Weights of a small mixture-of-experts language model, trained from scratch on English Wikipedia.
Training: a variant of Muon for the experts, 751M tokens, 4976 steps.
Below are experts of layer 5 (counted from 0) of a mixture-of-experts language model. Rows are named router (the router's row for the expert), gate (a neuron's input weights, with its number), up (a neuron's input weights, with its number), down (a neuron's output weights, with its number) and show model dimensions 0-127. Each number is 500 + 50 x the weight over its row's rms, rounded and kept within 0 to 999. Numbers have three digits each.
Before each expert's rows: "mostly gets" lists some tokens that are sent to it at least half of the time. This comes from a sample of Wikipedia text that the model never trained on.

# expert 44
mostly gets: " been", " was", " is", " has", " had", " are"
router:518440555499535508480498483518393554483454486594532495546441552564457407569575464526509441391407496526477636555450446578511528549461491484552524470558473567587412528523544433568469505545469531487442544446534532596419465538527480574526548502484460571484496548518508522615544419536519491445565494526496429477486581456550534520517518507487548417514568503482435495469614471500424502519523
gate3:624479468427546533453517413553426514517441469564466515527510505506484586457504522529540555505496487533482403445408550489466452427532413576506480440485506509545439499561502488449410516483612451457507435470415546577362515540522478542518503536533503474547530457437507441429529501520393490469522601479522498582434452470500490464460531516523422423486539505487507528513462616381502555447513
up3:551457469533570437442523437601480518569573575438481470526538500512463519464535483628459512477443446510404488465430600523428485472588428533540479469424487412581473447543487482509385535503495428406518471491508486575414508467521502504574513537481430518530559467546528379458491509539460512495536592469570504410477503443534440498507563460433496467528566441492465485518535488425529523479601
down3:588529532502447519477443593516545609473598565443515559408425546465408526460430511534568561554461464510534550543469489614471497505454494409473496403453452499518464451509461500450480471550515475472509496464452498449451563544528506484498435450533508489512474342498447490516474556395529459419506482599491414381489544460518491536513537561480517402530573551545486449497481481501491420536489

# expert 21
mostly gets: " dis", " \"", " app", " un", " “", " App"
router:514514545512498464465445476428444467447458456552493554498413610499617416578575490523497496478526526505489518644495429469525459478442434521510446490515492493518449502468529533527512414574479547496498592463454526588432560541481489599475489431400475559535463544482503393525481448584524469511583442491470489535585528431498441409525510389475502398513485414522517480463532472470455571488539
gate3:454537559506463532492434510492460531454537575522557603487544500557504459426543486497549484475488482511431474566525503521522540375438521468495401427404464491520481465581558437459553522517419541522473479479417502478424550472472485506455508378564552533447495550571491499458544510600513490586554482485586529472543531515488562528485578426500562435489481554508621554463565500617503596435456
up3:589555545485484550478460539522427509560457531403417472565468521527493506540549481534425554474432505509553485568465523547554438453483460459427400554532470530486459488560442432460614425523478459482502480465471465588598453490488508455444439454513534567593542503552576414462520503513500506641522473476514517416544483434512532384503514388430492486487472419486522541516466481473503514421584
down3:487520586460533570431449430543468514663507573447397482501475528516502556501537454387561539485473568500542468487494445456452474421480534546483455412467500476477552500538481465582426530528503512511552520596531347446519473489530489485419421545438495496456494502529535468539402480477467450504521533468472531450466479517594508554515453506571396563565449504530478599429480485433445553513494

# expert 34
mostly gets: " ev", "Wh", " Ev", "erm", "rem", "enz"
router:542477397482491428444481526519475564567553483444592452537411580536532544597612483615497470477484460462517481623525511577498571434532568533508462416506514552551498426453600512534508458557515543454473459449478506528498502565472550575497489545452504509479540553478478438583461526525518476538519400528536470497516494477493418531519493485423558427548528473529512561464565532587492624479590
gate5:471587568541572490467487458574459389475549498517475525565486556538472584597483513565489571493381498554568502526508533504470514510590590590464395512506525459491501506533559585500508504552511549432453420515506451491496548463527517524511487479452491474541436511450431494477467561517563488424497433571410502438447501523529374576509405534438573460548536612520428546464543544520496513435495
up5:474457540573487443535432577536454550526441531528459533490515538522499510584533514436555476529593441534449501629446631532496496539504381504520469524492473490571495559455493491474516521603451638496537512480484441530490514542495492418539541479480454530573495525403486577539406499588552534531507468540436486505499486514514407636552500494519559471585484467598503491576554469486560529507561
down5:600403473458388557539459495485405471418469488541481502441478586517463469428491426467497494412438502490467541410527557445489486517401480461493562503530439535531458582523467510446501540460482509489535490529554473468467503407528505600504609540408452467505425451522508492437566493458472547550483509457566521491422429412414442595523546503437486561460491527504533602473480568472500463436434

# expert 46
mostly gets: " significant", " unique", " possible", " similar", " potential", " serious"
router:467508537483563379496497495566498443427488457557523477463441469509499514584499496529500462474429478534539587512525492581438548623486436554540455433555561512511485461482610567482538465514550501481470481520475429571515487543458561496488500454442501509419452506447470385576497456464473497491659468442446468466510514391463534460560489445406579475493506479420481497530625549500510567466568
gate8:498459464526433515451399446559499511503550494518539536522445450487468457503543513549508549505493466510499532514438471506483550505444442507560521508455493509569481452533529482397565473564524532475424465534575433539500437601548473459546559525394483458483471524530382565464402480525535505459533540439568479475504525449489603429472494386290544563565464428504495558490586497549514545503540
up8:522517517430569452501434533508459476541582522525536468452553480498486517428491622535512480510479534517507448491554556510448463473462503516540492469533463510427547542532497521591523505470452403451572552481416473460527574427468513525461370542610531523536514474495505496526573552487500509476428451522407481581481559559548420615474466579666553490373558482486465466498435494477495483459571
down8:525532599493522497489486541461517538556567414499527488541504570479567547538476539557476436516496502575526504540495536517547454480390505475536484486529536543468504495395456497532563564567498497467538604405522512533548620502547460521463513508547541470573539402455640578500496497491455435484500461465455400489426561501459526384528467504521591470415543435567454526590387534511446518463484

# expert 12
mostly gets: " de", " Del", " De", " Lo", " del", " Los"
router:470458505558558462437614470423465506474496420571573496479453593483504446539508486565503518422430481502576505616444413558444508509437474504525487523586589531422523497434549472500534448560541553482481515458389481590500472577496554503386493507452496512541519535497538479462553448513562556498459499512565496470556498463496467459437538449447554472464423416542592587607473507486448568471485
gate2:529502471504587395509519500538470567516507458533556457458626521566499609485585417508549490534496422474510546596557496467587535480471543457464521465519531506512420437507548516591461488585439505595507500445452446490558422495451461504492487437439458424579523503484497547457418572489413522483444614491488476495511444448450557547412456454506541507442431483438454530487492531591460437458552
up2:487470513506503586475425544445560580589490511513495442574375511535524434460462622515477493529483531450444557526475458564459496524544501476431593542473479473510475563400417497458479465469517521510475547510595538525504638567504456527418453503407550518388504502507479473533478469472538457499621557448462465542454457474598553447461500530567450516454560450580561453522556454532514546466509
down2:468522521524413578550414496498537472434466486438468427491488437497539477524469588486505441477527478515470541423458467538457499479434438561541571550476562477585527583447607479488531423499470494374500533486501507488555530553561379524359423536518564514464476530487475531508524473606519500575526512556417480506496447482521540462579434504541485524494611530449572452515492542452502631509455

# expert 24
mostly gets: " titled", " :", " entitled", " called", "~"
router:505380514502507380427412485429495473550527472552520485457438563529585487542470510535464481474503461559498562489488478608475504499445511530527490356541550525488473488434551526580523497582487418504528553449522487467420499534562459533469465499391480594528447468488459460558523529484493567473546494441488579479508542428549450451552549461451516428479543488469516659474599520494512595474566
gate5:431547678535483513521511395493491615454484497588478510525557504518502468566498501539505534542561535489485454444470465465538610437555492523571607425551525480550504500464598561548485476498572438555518544491566426530455521467498471582448481489539473495529388502497437515412555568520545407489513518534529392551460454514522482611450454563513448529438496496571528509483451483482509522559503
up5:529487486434413515527462383488444543442503512557463436436500539436505491542439491344425513389488430556483603412581559603536505484478482546531444493438512531493520555556500464413521559571433525522501482504453551458555410509486523468511515589466498502430523419570482391534568549556537513456472538483464439452513588534502517460516514505482505547544494493419478548454524557581488464462534
down5:504517432446552457456495400562491556483452520425573486500558408540438554442482504591576504524486561551495462558498571557520583436527540533481610579550425563559507467567533525482565508533465497527432482505510559456526533488559521602526478488562518421481451536451413466500452446529556470443458459528546540499452548550470528553530458514567488472418597441443564493490505636486495403456498

# expert 9
mostly gets: " Coordinates", " Insecta", "′", "Area", " UTC", "Population"
router:478511580474510412503479478434471487467430409491536517428416454499594462491494490550558478476549505506506529660467518539529565524497506482495478488486515577545407496441609529491576514507489472486547442420542508523410529534590475528512517477452471619481512449458563457553543472529471563522562462448460494391504477421482477455496495525382573506537473415595557525559565474501461543462600
gate2:488560516476472555383557479448516485525529589473532431479543523488517551423506483515436508435492484571487511446485522538469514449558608509490418554467515520446513516507558484451570563411497443529502476520503430439486535533402512473503498409445515573449468482489528524448508522471455443667486411551461575461513451417420500416581492500542515422376483519503435432503562518593510509451564
up2:448548421591543531496355429539536535369497466531571534532487500434469523517530412504472542523575509502377397520574514573436443422513479560557482529555536515488451572457540497460437430443508575541560454463435568511471461521487521481527569551539456540537551527537556426403463486563532546499420493492442493478488471434462491486410539556520530549496553458557429526525525544516490466557493
down2:508519489487525485508413518485406575529458569527569527472407537537507474427459565503455456467469586415524484579503516516469506455516632454469529564488548491518392606490505521484461490386518526494524543532387507477542594492596587491461493489599418486466594425459451467533475574577467431556499496563504470485438547505585453595527548513516557502479515512497515403509452469487499539532522

# expert 2
mostly gets: " inter", " pre", " Inter", " sub", " post", " multi"
router:509484555515547474455440439595530469407500498518536484526522490520578457524545448474457492555580449537470519664410463563491534530385426504449518468538495536562366529488500504598469554491546535556525550408549528548399553546522483505516499524434516554536452543469572424529486463560443422542554455435523544527462525493535561419509501540459532440417579415513517514456524467513536489438499
gate5:589442551446453479535524590538485533551482513586426545564499502604558481503515528546444495541467430487503479534482409538453415462535515476504562564465523500446452530516576593560455503502545536507479662582499546473472454467648540487403470458480542543582489425502436469528454482491529507511533418451426483562502541530515505457514578567489587456461473444508494523554601488493541489449546
up5:454506545523466604510491464647458538515536483571477556425606518553519546595538507453504429546540454604462553555518496528474396466452480464537491554413538441412460522585469520520525511514442514435516511525427420466491493491519484460449369627547494554526440502438577486570507537481528520426555545503501482482518528498566469492406471565551408530473519572522478488449498484505540556524540
down5:536592440524438480569495516550487419494454619497553547534493452444482529517545571480551519523517536547452493580442426350550448368474461441471488401417529528486537444494524470491477524474549528509409572516470521515534497560383526467464501540535456512461465467501612477537529555512554440477510464549446577524424452406501519408519436471493555455461486477474526558493406515492515454512574

# expert 8
mostly gets: " ", " cl", " p", " t", " n", " f"
router:469452523523552517438423435507463465418480446536407483432555560535602457437513476503492439442543443580549549665504511496508476473390449492481486517547522476468430475479596488478473518501483506538491603446509394549408515542521549509448523572452426537517505538614533454512473492468472517544499538457509506442539457408455534445452487599403502404527497430495515558499505449508448554491536
gate10:558541482447541548575420456506440513596562452458408476522445434516521536510511450571469575449470448503585496523524502588468483430453512512474536548517508563522460513517532513519477546487436488422466497516480441470466509486520602492548334502452482511415641485545485455465466544494519465604529555455490474493522514455579483482506451471612473439533495436489563534478457463592504554354500
up10:533605511485548508630450451504479457463516511458465589505470467468491508522531417536479452547524472508528482467511503595519423455426498592457496442499499493540472408536476435494476524550548483347478520535456452462383593541510498552504443558578473500512556456501573473551409550543466550573406501544514484467534453400458441524453555495515498420442500553481498517442628438552541525476525
down10:501482506511469465456551509553523434443429511469550647478509457456588532566498455582486497462444475477453488561508443467484466409521491517438470444466600379418523473524442533498546512534476459535467427528448571486506487467560415479500499568546503536519539482461537401515590541506515483513508474479526522519448472446413588503442608486626468441555467525486533575455355419529494479525486

# expert 0
mostly gets: " critic", " journalist", "ist", " musician", "\"", " opposition"
router:461476451465485471463430581567462500499519488492518489528441482455592445557427467618497470512476498562553594506479505594467521489469482492557476411473501554564542459416611496482536468514478521428453522485523468552592466482585559550491512485427555529499448514440501408495543527564407516527599459486485459489519518431472486410548503520450536360473409448478471590549490471449565552459597
gate7:445533545554453521465432494488444502554534432487443514525439499534594420494484489565565497531445420496583530500497427467499553525471410490524488456507579537403476522545596545509592523522453546554582560453530449449484514462423553467421443516485494564547485408565531472536410571503475594452505526491537492419400616554393555512528533557419546488567505489432565487493506474495531480530476
up7:418439499528506522494444508507485454580519507576494509523501444432524506495491472476545466530463508521532453498468389450526466491508500533536471533511547502444461498430474496472576496579487428577574569424548422451520658489385460327419530449508507455539508615538502491531426612505509534480416517457521466533383551518499575470541473516484464503497474448431525436587539469487511461523487
down7:405552477525568601571474685472525511380530487503522502483471488488528533494526446511583475506549540514545483349463526501526445551489460452533459483515535453546556491465483574519426538553404536451497548433581422459534557486525470505489476464466568508489530569490550561433473451462471548419558525477455554439499465431448586579526498469511505555540460564524604511484485545511427533451492

# expert 32
mostly gets: " officers", " students", " troops", " towns", " cells", "ians"
router:472489528578583446521441496562399473517490505589505517579446559423478487505535519453546543494467475554510555541522469494510536495510500525577461476564492591478475482383665492460544488557429544482444556441503406511516444489575441533523488512485473529484520513522478473594488481456517572521596451467552379404501561419496493541470441432463557397482473435518494574534463490557400498488500
gate4:436454555602488535554540615431456499531481437446486565466432477491481560472479422517503574522554464481406499435521569455423460435400526529431416464503505466496468441561525571518530489531536528453517498539521583460535534528470489416484494467599498507458449533466488522443520534566611514503454484584401463516542549510433503565473491504485582455449433494464406555537577521406521569443435
up4:438424614519439437527532542479469458519487483482536515422479520447482447531419456509501486493461419460512434462557598498517469459451568566465561477495455478502557527531437493511518480513522522451569539567507527454486438465581453547540360471529491526448511467554498443432419402500405466451410526555446476441594486480574456398626471506480493587453456501514558427502565461512484499497425
down4:428486549501492523585432458443448470393513508461492579526483527538513550512504509416436453475598490479538660423408429473480434411518521505476475488462512401497509488476612566555469480469451611592484538469482541487454478457493471575504516518511552435473523546560426557469552531505527588506562489476538539524564505429447581579507513452478446543410439526423493506523477430547507492513459

# expert 11
mostly gets: " Gre", " Bou", " Kra", " Lu", " Wi", " Ge"
router:521470538595495478440477395477466539468490481569562560455484518531514461442578493536525462495474477533513484715438466470495518572488440497477445503510557461562406495470500492496481557480478527376439461416484511584486509506461479545546526528425387519505472525522477500551520523514463501439563516534554497468540563537513479502508510383462532471466493443618410610552532573537413537479519
gate2:548518502455519441632515483587450481457515537459561420604575444446461552471606450530478438465562466539520435462515458518570481531493472426488476483483546484433437454501460496585500466484466506446561533518430429477526521491517437586431486454490436481478446439504551519541498480490572477439553567536599418405431520524591502437475524534414524426504474434501474565453450515476406505585552
up2:472619419491504475458477515521554480523504558501517455514475503580528484492515493453540351560478517517444438503452499476476507533614468593461552445486465478499514546419477457500428398568606513521579626492483553481531550456485680552516492571469487544444541571480466445491472409408512503489528488462421500512502474501515566502513510476549456508468492519453492507580621566453478533496507
down2:425432537435591548423467526525494567638512548509529482434508395524505419536492500464452402454423449436506513472462550491457485439569517575529539423449624446561498522527493454536514571510497550532506508470518463470423530480491442440504579551475502429464392541499446501534481562503402534566507403485508438500457464523468574536473412471519524390534574504463518565502453462499501492450466

# expert 22
mostly gets: "In", "From", " In", " during", " in", "On"
router:584448552481552481468492449521410488424464391526576493470393555528523469466479471502491518443486468498543577519469476608407536543454548507506436444574503535598406518445617485518460543505495474412570484445464437530500425468507491536531572533406511564487497541457477494603545507547518458478528517449503519437541501552498445432559505441466552374537472491509536579539480455555506587426471
gate3:560438500481421435503564485565421516499535548454484489474416585566480460497453503475527423494587512518513560541537573538527468522489562555498461520572472428564619530559589515487564366507489428518500497529439556495573466594506490503445568526493598503502468517516476553549537485453535470519438462563551523435515438392431482494498553518445540568572423555403493469462539576545490574458503
up3:439481484488449457489495500522473557492516398458544508505447537579531524496550474524424551536532539500587535469548572606494525557548532488550415496493501470558527504456539449520577423513523482526577462584611538471600529517509564525468550500416511460502425531502505423572502610545451418450500579494595504451571446463534511517426498494510492499565406437409525450424447497449544611486433
down3:479574528514525587461512493452478540513561570510456440559548464526562445479487556449496460553542495476514439590479620442385598577466456455473422539453501404504479530477394428470518508415538497609563627503560489481571559499527507576458524603436504492472485422513527450445504490439445537524509489544465509557561514458566436474470482513550494441510590564507540441469551477513502506503554

# expert 16
mostly gets: " Arts", " Sports", " Science", " Research", " Development", " Health"
router:459407547447540513535470454508407464450509452527506521431485517457547478485519501552528456488395518539562505548489469548432539582480460590526542449548473590523435502457650468539587492600464505482524460464499417516551483484573532593543494542399426514506463529423465480566396432569457559438556448509495437482562527469467555507481535423411536460500502448504465540529606512513455539452488
gate2:449553532549501546522588538501462475404434544563426442457518446470506503481535436380482432431492439522458416541449535425472506568406438524477509493482492518509449507517550486509545531519587473512485513420527596536600428449416528495582507462395546466576459504523478530480382523538498457517554485421433485480552480567588486518495460428553545510539536522606444479422526537517554471469438
up2:560469523475457515558594586491412549486526515477476414532567476492459568400550504486451460541510468549497565550433526425516469528548546348586479467460474529516547511577437391447498493466513589553524484477560523439544568564596461477493509453497424423559509573497518493622491516576467521437464448514511463409559540532538492492463566556431596505498487499529516486447549547528450478465469
down2:561512494491406470516598558501440618576522464575422454465497482514431624440518407527476483459527459448452462419494488565445428535497565487521576514394537519473545548518511411520455494576560575481510511511565486465515536496538424478519570539510485393474476515467450436524443540484465563485499471518533511440540396490523488510520497580577567475474443513585485581483487488377470573503485

# expert 18
mostly gets: "iji", "u", "ō", "ao", " Wang"
router:495489455507462443524404446525523504570507486537588529444454505541557460469438422503450443464478499560484474583474452609472570534460443495478449494574537553522427519489606473578548532513565521436542463419471539596513483557581447606498482543361498523512561550459543426475465458535465493443605411456571409442556501452474463506476484460500577444507500465508488509548448480543496531453578
gate2:467536472533480476557476408524507604461470511465486602545492547527423596386478519535523396440498473516448516602471571535535535525468511590465461548434500496454447496572546484464482525521596549522445476514538500398416479535521518477561495464549481439445634497469442471555576476494435511418542491609534578474493414569560518520415480468460519503463494502545470478569491451493465403513522
up2:467461517499518470634521476537460513536451488462494453494526464464585440420551467523537571473594517483480427507488500531437456408515488453496575544530497491494429547554498525369587445417484458533567431554574512494480534499478517442437531492470424613497547458422412513504466561454465412633469471504530448464565527474529536534594446485525548594536415478543512506430542473560506518552488
down2:517491477467489523546496473493430417552552403576545419558456505504423531501468364464484544444517549469467458486565511422449503479452434448483549448594561510431461401486488544403487499503471555496467482499451514539536545549484508520451435567491532527567502531500494476548505570550504465565583482486457588598574469515498426443497535517462463392443521606573483533402489510590513525579567

# expert 42
mostly gets: "Species", " word", " Phylum", " Genus", " parish", " legisl"
router:499449528432456412498551518574455490451492507496456537464448533602562523458563505516505455456488418569550511606501538528524504549546458516467424467557458573450532541463653560559439538516454536458527529432501519498526553514520508538500450497384535530529505527527445447540471459518481558486603423513433458373435563487473515395477574510395490432517520431521528533581533445550521541484565
gate6:450436493498487492444507490518505571555579398491441535563504524452580545455475558479439494399481487520503570574464497459536552573508500505396541486583537528497558538559492509596482490495447460515466444462468515463457567539465502586538498504404493395538462482462526484439485513532423455456544401548533433490505463521515412575377556446451445574576569513545480497509495617454487427574537
up6:524538416524440333510531447595531540473505398493463523500512492522526496380527522461514512466550485558587648558473469508510515547469508456458498497555435550460481454541389554590437479469490507521492424499579481494441597513433537454562544526468557481482414482540551518502492509445447505604486484526490496460467491531577485503531544491421464482563597471493468513534605485488424587501483
down6:426485522549460475441518524559478550528447458588513471524533515483637522519505533516508512527469537429421541527551419387463521518588564469466523568534582459436537525464508557480539539494460559506525419458511501453424623443543453598492506600478554491507501463489493510466589476512403495418529570515484523454418503544494509475470528466584386468447412564424543459423456513466552473523453

# expert 14
mostly gets: " T", " H", " M", " K", " N", " S"
router:502516487621492418473419481532491418442508455600520489513421524564584462505432450401434489411492416544479511608476485482455486537523432480502486478551511512556486522465468517447457488544477506473422536428509423574413423468555494469536499500433464608481413552523541501606612553512458484452523537462507450464491542423521491384519521481447525469409523513560477581526542462482433506527506
gate6:479507474489510409528500491506556573491547617510524494497512454515554533508413483553527436523528510498471522492455578575497510542432554439555414537512534418534491530410495512504574499534475542484499526509513496509442519549526519541533561397485374578598416512501582525548497578482390516610530468521527440404485434503545516486550490493404483499466457523566510536539660547514480570425447
up6:472493484572497532551343612473478535451475447552462544544560486513524589478556521462546539497466492504428461442521476501507477500554468521454587429500442418525545491521447518551569485427495491468517493589512518455536579531564583530535477508528490477453542453554576361466456475530471474486525593502534599546500447484440467548439504487494570418518563519488412526453421588508566490567603
down6:517465509469544505504458460533560527377496472454565418524558468484470503571538470442535487517474475526433666579471532636411483466468455527468477558549433570479471547505595525429459442534386505443510549575556467524537558534575509475539478466550528416467498512447419475512391520562467522437465593466578534488482587487483569472503506476492465486591541469468465472464493432507534505473484

# expert 4
mostly gets: " Kh", " Dh", " Bh", "ا", " Zh", " Abd"
router:572470534528501417505426538543451502493464530534528494458498587517610441560544498555421584455528496546495483675518488495571530607518471575528430478580520511527513540514532531523516474505488500496465507419535493562475491597539521600542541561407500590435403555523478424492475461536471455583519479459493418415514535419495486466499501507510604429496561494551487552579540508445442501518535
gate2:527602473447469479560430453422520483576494549549591513524516486498459514479438473494501521535486571569530476462451429511593509480445514526424519551526519440546516470536488472502449555504467476518347530498505477447484393568484471431490523460544557586500431554448508489472572506578581375529466521516454483461475518577451498532499395477480437509463545498473541624557615508422472451584465
up2:488546564500466454494537429456379592609527516502494531550457447547464495498490489530473583525543518486579509507570538449474544494495422547445571554388559488517493520464506561581547514520501563558449492590497537562531525537559459460437406574567420529472498429475535472486487496495478482576493476497435419508573589537621537464465432455511461509493436409521499517615506433464452514451575
down2:523531482499410495571533507527468529625573605428409503536464467494522497470521553539493508514556514501483402713511465407541490537573528512490453550524561491495504488438449525489487484474478488501491447520488559536458537462446553578535602461483470623438488478462522456469543546544494513491469516447472519395455490457460437538469511553525540485552414565499495521451604400478421482528480

# expert 6
mostly gets: " the", "The", " The"
router:599480546504505450419477486426469485490491432496619530426413512545582499516448489478453426514504437577538582511468502496482530459430518505507458443558558467568545576495559488458537478560556531409501564429500508618505560555558551575486444499446501512485480620535476429607449463554462505538539399515517507446572442502461496424543520435425542467535437460493444474470451509556453564476531
gate4:523550536476480500408487560457522476558475537518504493521475504427548503379552524433456510456566508480426500511579450461473508530565471453540468474495567489447493511467553507429468424496441514541481496491599426470457655583483605545581537494550476454518536559584535533585477512506532506495607407523515449419626410552556506461491510480498451487438472423434578492521581462458498498543516
up4:545460533522447493410443517465496455546537413474482577517516483524488427507447436480422466534484504488428482510525490444472516548505476503550384460530509379532467529442496487473471510493401628524385552520479360578507622519484507454537490445448470488557510563487544459494464556514491540519558413504548475474466472438583519551547514495543447465489483512439532498553521664438443553551463
down4:425534434380477484420513501448491518619428501536506474536507475468479457535411520530512507396491480434452626414440476558504530544445590466541483483546557491523498426483504449494492459518505440491480462579497457472486642530492609616486462444416571546511386563528442548466497507519514498534543539519520490623491406532475525477476531485403508513507497525499548496502493519482523477564422

# expert 38
mostly gets: " days", " season", " tournament", " championship", " week", " years"
router:540412540515550477495526536544509453418424460482516532512464486514585432428516526465473537455471511613512584594449546568568581521482401517473515506571519498545472478422577501566487487482446489440527563433580532447542530549465448514525468423435503572425465518470478509578439505470463471542579409525522404493517450391508529420502546413432578435438474456515413558513495494490534555495536
gate4:492448514523532641449442522462526551378428358473509499433505475516540498491433447476429496507532477549555599597525558464536508415540462411524583465452438475466510484393525490551566508517455551420507509521492488498532449517504517496554510541501491510498483564528533465592542564442558639554555464555565559509517513440494436525559501448486515504626514479523497425505499494524480590522468
up4:518491474514528479429496535547460419471501458521547493474513549503502533537513537438614502539557537505462585595613530517567454471455505557482504487523579428561527475393569538591465373510466515546475561522417405435367496593509456458526453491522485445521493472472426428593451559467514498467535458550499525493448442537514501501452533484547524518422437387446538500444534451569555491453490
down4:584411509495538518416463505509505559449495477425513539537403406473459402513518501582406453517445525439585533613488430490473472582529501421482554587481459490462531435541506552509516503459563486534485553496593448515466488574463468483516529543481452490540657492534421463430505489425533474551561500507489444419550434502533582581557469488468469579453455588479541534538483487477458491454532

# expert 20
mostly gets: " where", " when", " However", " because", " what", " although"
router:529456519453526434405482391551437566473529437592524556467524528600568453569475543539541520544462453574554620527494530571560512491471438459565465497562537576519428463531541499554503514565466516436525479421487602442546385481506505450540535516391528622457452516525462442544462487526484465531556522482561477481524516458470448494453561442472549431498500481474498560488573523470480446412564
gate5:463455438527495477500548435530471474566457502481468438569550500580466437570490501493550498490485476471451556469448474482400464435465463489442484512485633485504503573466566518544582537436497513489496524424486478518538511439519479469386526497388517481512557467424521390456495480512566546515624453489506650581507493507597476457458469567537532456484466508537549613517465521583500492473375
up5:545464440618416477496533475506487478620518458431453407575511492581467437522463597367558472512520546457473571484470479496404475469530481441464506484487589510455485516506496493622495483485498523492523511503480444468520441397468453468376497489422503521452501510493548402485470527539588565478632437493425501520526503526566494469534494602506520460445497574599474475529452531484513478493452
down5:512501463590567583510497490510503536370511511417387447545527464474528517558513517419614572580495474553429565516475607418514411396452535503449465624506524456469507504505551526542526540520438465517430521499546569423515503466428431465482518470455553483543520515418535465475533580548516456494500480523538482559525569484489441457454501572504581427537451417540480454496468434538520491512422

# expert 25
mostly gets: " Ap", " ren", " −", " inv", " deb", " den"
router:602435562493476479415541544537442476459473474442542474468400505538574453418521558490503466425556535521526526690514442506494479492532426466538523475502510514446452492499561564541476424435606515521445515395530497517476529558462507519461510471473478592445477549414427537553535494562583541548540497515553491481426530515477523413486475431468529519500486504494479627452608550490456575504540
gate5:510409529596432496576516525529573550390579500492484429530461527490432449547511571523526494506435457481505528584536498449601480510463526566459515476540588576572454560510464498502454505458556572450494459523488492439514494395529507506500458470518420452417513529557451537478511523569507432566474500593491494547465491574394429459489572513476552559530524471412515536597441416542428520533601
up5:479511549420551525475469561521525524539450512481497550590491508514544516429452460481548479532449445381444516452459537405590463393439477454521515428542509478558478448528454523507458503454515462461508517389501389413493521531534438459442400451521487460510468505538465550581360471544490545520426504465591484449541578434487545549503532515489468326467505501471478470545549499512456567539483
down5:472515486428519492588508506481509487490425555442486603464469475494536465441509400499462563549485611500481611570550493439521488398494451476572479490421533422497424448509484523498548471565495530511513478450425461503571497591444453448502488502449515451502495602404581562475550550530574462466564477457435445517536582473387499509490554472420489532540425519481564522572604558483465525497428

# expert 15
mostly gets: " or", " and", " &", "including", " including", " particularly"
router:605505490466616425451397471468519474468443447506545482402510564519461502577577468453519468480539474586551532486480498575528495495525542561555414437519503531565457515496554507506509465538481517494466524440589463485476457575574547506501565471415499546565431470499489493547472476526508460527515413484566571458477540445515421548567529438435529451470466409487424638537572560539514632503500
gate5:478502471550581509405459485433488559437536532535441453477503539597452514449561455517612560504505451483541456513442511473596405489396502543555461469501460437538652474537498528527523481511484544517437542568439551548558448521502594536496596508524503430567482466466482509510524522467583485388459576459495554511545548417490518557592496527471385582482534470556530482546431508517521479534465
up5:561473414502579475535500517507445505476516567539560422479494519490486449451463510532485487452486429537471521430475436509520385555450439531545404441553508449559505470531537465554584544471478603525481533535476489525522475633505557590494509551488445512499583475533565495508450573442496449437464495444514571523504586376459434613471442442476422519483541472442417586434477560541465511515431
down5:523463520443604442542469569487505487523545544485482512569478570468464476518516441456607427570571485496520662499451509505504586522517472477504479570473555516418439390531552497460504415521510517475492368510558469489569530514618499489519538440468501553546573490497549508501500598603542593476397527495514457466494478501465510401515499498485564422469432596493546444526497479432536492511485

# expert 5
mostly gets: " his", " their", " her", " a", " whose", " its"
router:527498555543548421518511453501461495457557401547585522430530573472520450574541486504410511381478450531538554531475510556457535564379486546457433513526611450532485577518594593494486459482470432470428499485485496618402539478530529483439436495478435574488566560485457484484554484498469466513576507454490530500513590424491449401483493403486533428529467488553446543517537514518451483446552
gate4:479426470524431626529501494513545578487602563498533538491545501508485423499630551486503581551486451447575396415576471448562519536603466470461468551544534501490435508563540448419569509545564528449520551509422521498533528562481543556478585563565492560522472545522544501485614535502464449524512428528584489483462517472499545488500538479565528450551513520533438520546490373505515598506529
up4:559485470534558531466451449456466494422515483507595453494500529458335608526537494463572435488533496496431438414527505544446476505460510536529567505476488469458443544608576519593544536506549498472476428490482468515539402483513487584621477554538460434405533539547495451469542473527571501554451531546522476509428468448512391601475491492470487452436531419540537414571511546556520500496513
down4:491524480512462521513575497559493527372482421534515539498496538575502495474522581524588495427583568512574382621561560501581508503586420507475484402452571400510545458455478561490544460524518518534497529527564509497557424519452531535485551495473497502560455450567487456457381447577511561481384404469492496492534489449429452553497571558433482493501423516486522488532445517547527485458530

# expert 35
mostly gets: " without", " does", " continue", " despite", " did", " Despite"
router:544440484515616397484437436462432488479460508551494515534517471536546438503478504511480481437478430476476656557525450598507539555551568541562475441507483508487440538485549555503444465507445492436526579454490436596501383560569425520535521567468537604431463499509480495602521437598573493481569468444467492514529531424535445497493496428474525427494480493475487539555504611491529552513541
gate3:538466529518593427529433455539480554571496526489514561427484439627473543484450544528448505548422489545452440431497535440409474464519529502531529445486447412467461483459468539575557465585463502427490499494566550641571456478527612581499507552447448631459504424534478452470553512452523504479557489481498589462504548411456496509512433481468530476576534525453454518508456485537394524530493
up3:495537468568562527508640497463517529465474495474522512503525482518484503514530535483578437468568487389541527519436450499517483564540494506518505524553619472497500505576493400410515466558442482575405538461420460439432437531634543427503520430546517495528531451459593442543573448448536515586479505488446510543489459513587475546494539474523577513580415508502558616460510517584448518521561
down3:592467509474335503393569522464493587410524559382539596520586466448456532550500451492553498562503516521543543725458567579501530512471469491513502447505446476561500496480477470517524503526481574417508469621515541518483476458443553511455471466507469531530477532438462448470471505532459467453491435497529438495476564509492507460436524497545512470506516444519501546459531472471536466453592